Weights of a small mixture-of-experts language model, trained from scratch on English Wikipedia.
Experts: 64 experts in each of 14 layers, 48 squared ReLU neurons an expert, 3 picks a token, a softmax router.
Below are experts of layer 5 (counted from 0) of a mixture-of-experts language model. Rows are named up (a neuron's input weights, with its number) and show model dimensions 0-95. Each number is 200 + 40 x the weight over its row's rms, rounded and kept within 0 to 999.
Before each expert's rows: a language model's description of what the expert responds to; "gets" lists some tokens that make up at least twice as much of what it gets as of all text. This comes from a sample of Wikipedia text that the model never trained on. Tokens count by the router's weight.

# expert 33
It responds to: Vowel-led middle syllables
gets: "at", "ar", "or", "ul", "il", "in"
up0,176,244,253,181,224,303,166,195,115,224,228,194,305,161,203,251,206,159,214,204,187,224,169,259,169,134,146,176,208,175,207,223,147,199,265,189,182,277,246,143,202,177,193,269,126,181,201,170,230,193,169,188,199,193,138,233,193,218,239,186,249,166,178,169,167,192,184,156,204,209,255,127,235,225,233,252,249,160,231,149,173,299,247,142,184,217,144,166,227,159,184,205,198,193,230,189

# expert 28
It responds to: Abbreviation dots, dates, connectives
gets: " ", ".", " which", "ing", "en", " the"
up0,240,141,171,218,191,220,230,145,216,198,209,191,143,217,216,196,213,249,208,206,112,236,244,157,179,231,131,216,281,189,186,257,153,270,175,196,210,142,207,204,230,237,225,195,131,200,242,204,151,202,189,257,144,211,130,239,146,231,242,150,181,186,143,204,177,284,156,205,237,126,195,235,162,237,152,179,144,221,206,279,184,240,266,227,201,308,230,221,194,186,240,200,191,174,192,144

# expert 39
It responds to: Capitals in acronyms
gets: "A", "C", "R", " S", "S", "E"
up4,235,132,171,179,214,203,282,152,183,200,253,237,171,224,176,266,182,232,221,141,215,202,191,198,215,147,261,235,180,263,205,223,194,234,223,182,197,148,107,204,156,186,239,154,218,143,186,259,201,150,211,233,266,303,246,198,239,219,280,242,236,206,207,198,207,190,229,174,152,201,250,162,167,157,202,168,177,172,250,191,152,198,159,148,226,246,213,210,199,258,106,272,188,242,205,133

# expert 13
It responds to: Foreign name pieces
gets: " K", " Ch", "h", "j", "ov", "ar"
up0,116,251,183,163,124,202,224,255,197,203,160,242,232,191,195,219,215,170,242,249,165,231,171,167,137,202,124,140,249,175,200,183,227,219,241,184,133,224,217,140,225,222,238,279,192,249,229,211,202,242,290,250,242,233,242,238,215,229,142,161,152,187,235,216,241,185,189,162,236,149,136,194,183,171,233,189,131,185,208,197,138,164,227,120,195,189,241,203,149,186,214,181,170,219,100,156

# expert 59
It responds to: Agent and noun endings
gets: "er", "ation", "ated", "ing", "ine", "ed"
up0,240,196,193,239,203,206,277,243,175,171,189,196,228,233,224,284,102,197,200,269,196,240,171,203,188,195,161,171,234,202,201,152,301,218,219,189,130,200,145,174,260,219,174,222,213,202,106,280,167,179,138,249,171,265,188,248,202,221,203,252,208,188,192,249,157,243,169,161,212,266,233,196,191,225,182,108,170,157,213,176,174,167,209,217,238,147,264,163,127,221,193,171,175,247,196,235

# expert 4
It responds to: Place-name endings
gets: "a", "ia", "o", "is", "es", "ina"
up4,178,182,217,197,203,197,178,191,162,205,203,217,233,222,222,189,241,234,195,185,185,154,179,217,179,246,169,212,217,192,272,102,104,135,194,160,122,178,233,266,256,195,267,178,227,185,176,293,244,109,285,168,200,201,283,163,110,200,167,161,127,194,204,212,230,220,215,142,161,152,179,176,153,224,229,242,187,215,226,262,162,165,211,157,151,169,233,215,188,175,175,224,233,167,232,204

# expert 38
It responds to: Non-English name syllables
gets: "i", "a", "u", "o", "h", "ai"
up0,208,190,113,191,130,230,208,203,300,146,250,207,169,213,200,185,142,187,252,230,221,143,215,202,181,233,169,133,189,217,189,241,178,142,223,220,269,197,140,194,207,242,254,223,212,238,217,199,218,185,234,268,176,173,185,146,178,235,163,156,266,234,126,243,196,202,221,197,197,171,215,204,176,282,295,146,163,198,173,196,122,156,96,217,215,261,178,204,256,188,202,185,170,250,183,219

# expert 21
It responds to: Name-internal consonant pieces
gets: "w", "d", "r", "b", "f", "n"
up0,224,221,136,210,249,206,226,144,203,222,135,211,208,271,264,166,276,169,172,233,186,181,197,201,199,171,129,260,202,283,240,254,255,165,225,179,239,281,178,194,258,166,170,210,196,234,160,191,203,237,201,182,207,208,218,158,224,185,166,159,190,200,164,196,179,240,163,249,285,117,176,151,189,198,236,155,192,179,280,208,191,173,211,275,192,240,226,178,180,214,254,226,283,170,110,255

# expert 26
It responds to: Mid-name word pieces
gets: "k", "z", "en", "il", "aw", "er"
up4,221,262,204,194,184,211,188,234,202,186,232,207,263,148,160,236,271,149,181,191,180,227,299,228,202,188,220,277,190,242,188,206,219,194,140,119,184,204,256,173,193,195,223,151,131,150,159,153,162,110,194,231,264,240,211,151,130,197,241,202,191,237,185,200,158,176,229,219,172,219,185,192,204,196,157,183,160,138,157,260,208,206,243,283,177,181,216,203,263,168,120,134,150,211,247,262

# expert 9
It responds to: Common word stems
gets: "id", "end", " comm", " Comm", "ail", "|---|---"
up4,321,239,207,223,230,199,186,142,201,186,220,132,219,229,214,138,186,163,222,212,272,235,123,242,234,132,178,179,151,273,160,198,207,192,234,163,171,245,166,141,228,215,185,182,179,181,193,229,135,234,180,211,187,216,116,249,318,240,218,191,179,156,195,226,208,184,177,189,214,192,199,127,255,199,157,191,219,160,162,192,190,186,225,210,190,231,170,165,156,190,198,94,272,150,180,173

# expert 1
It responds to: Punctuation in infobox data
gets: " (", "-", "\n", "–", "/", "°"
up0,191,202,190,143,150,190,251,133,131,231,282,223,253,193,206,159,207,239,197,249,132,183,205,196,161,255,233,206,198,220,119,213,300,184,215,162,241,248,187,260,188,168,222,245,260,202,179,204,98,200,190,237,206,184,197,239,195,141,207,189,172,195,151,151,185,313,184,212,217,186,179,167,182,143,159,206,186,242,244,205,239,178,250,169,266,234,126,220,201,222,220,202,180,115,223,190

# expert 53
It responds to: Table cell separators
gets: " |", ";", " —;", ");", " -", "',"
up4,166,139,192,173,201,169,293,158,151,175,255,169,205,176,115,204,181,212,201,283,179,241,157,216,226,251,226,192,210,151,210,171,256,235,199,189,95,179,231,240,211,255,132,200,210,219,260,199,260,218,184,126,168,213,235,242,227,175,242,219,190,201,194,211,283,198,199,227,274,142,253,191,215,260,247,199,136,270,243,185,216,261,179,196,153,122,192,224,187,188,166,176,231,166,192,223

# expert 62
It responds to: Early word pieces
gets: "v", "ol", "iv", "est", "t", " d"
up0,186,276,220,158,207,233,221,233,186,281,264,230,198,234,188,155,203,252,213,163,202,196,204,240,225,185,278,200,155,196,228,173,200,242,210,179,146,236,140,195,141,141,207,240,188,240,142,208,191,164,257,166,222,281,269,166,252,263,189,209,134,89,202,196,182,144,169,214,195,184,180,149,214,225,156,242,185,156,145,192,184,173,215,240,183,241,152,225,243,197,242,271,235,104,181,222

# expert 51
It responds to: Mid-word consonant pieces
gets: "c", "ent", "on", "ar", "ic", "it"
up0,175,240,149,147,237,154,152,150,203,201,213,158,192,212,199,197,211,191,211,215,137,171,223,238,157,231,278,132,211,188,224,235,190,183,186,255,174,124,173,155,193,149,177,236,220,212,248,215,169,141,196,173,190,308,243,215,276,169,126,166,194,218,223,226,206,198,274,249,244,229,165,191,213,185,221,229,180,278,180,162,236,179,284,168,242,156,273,224,241,170,182,260,246,145,129,204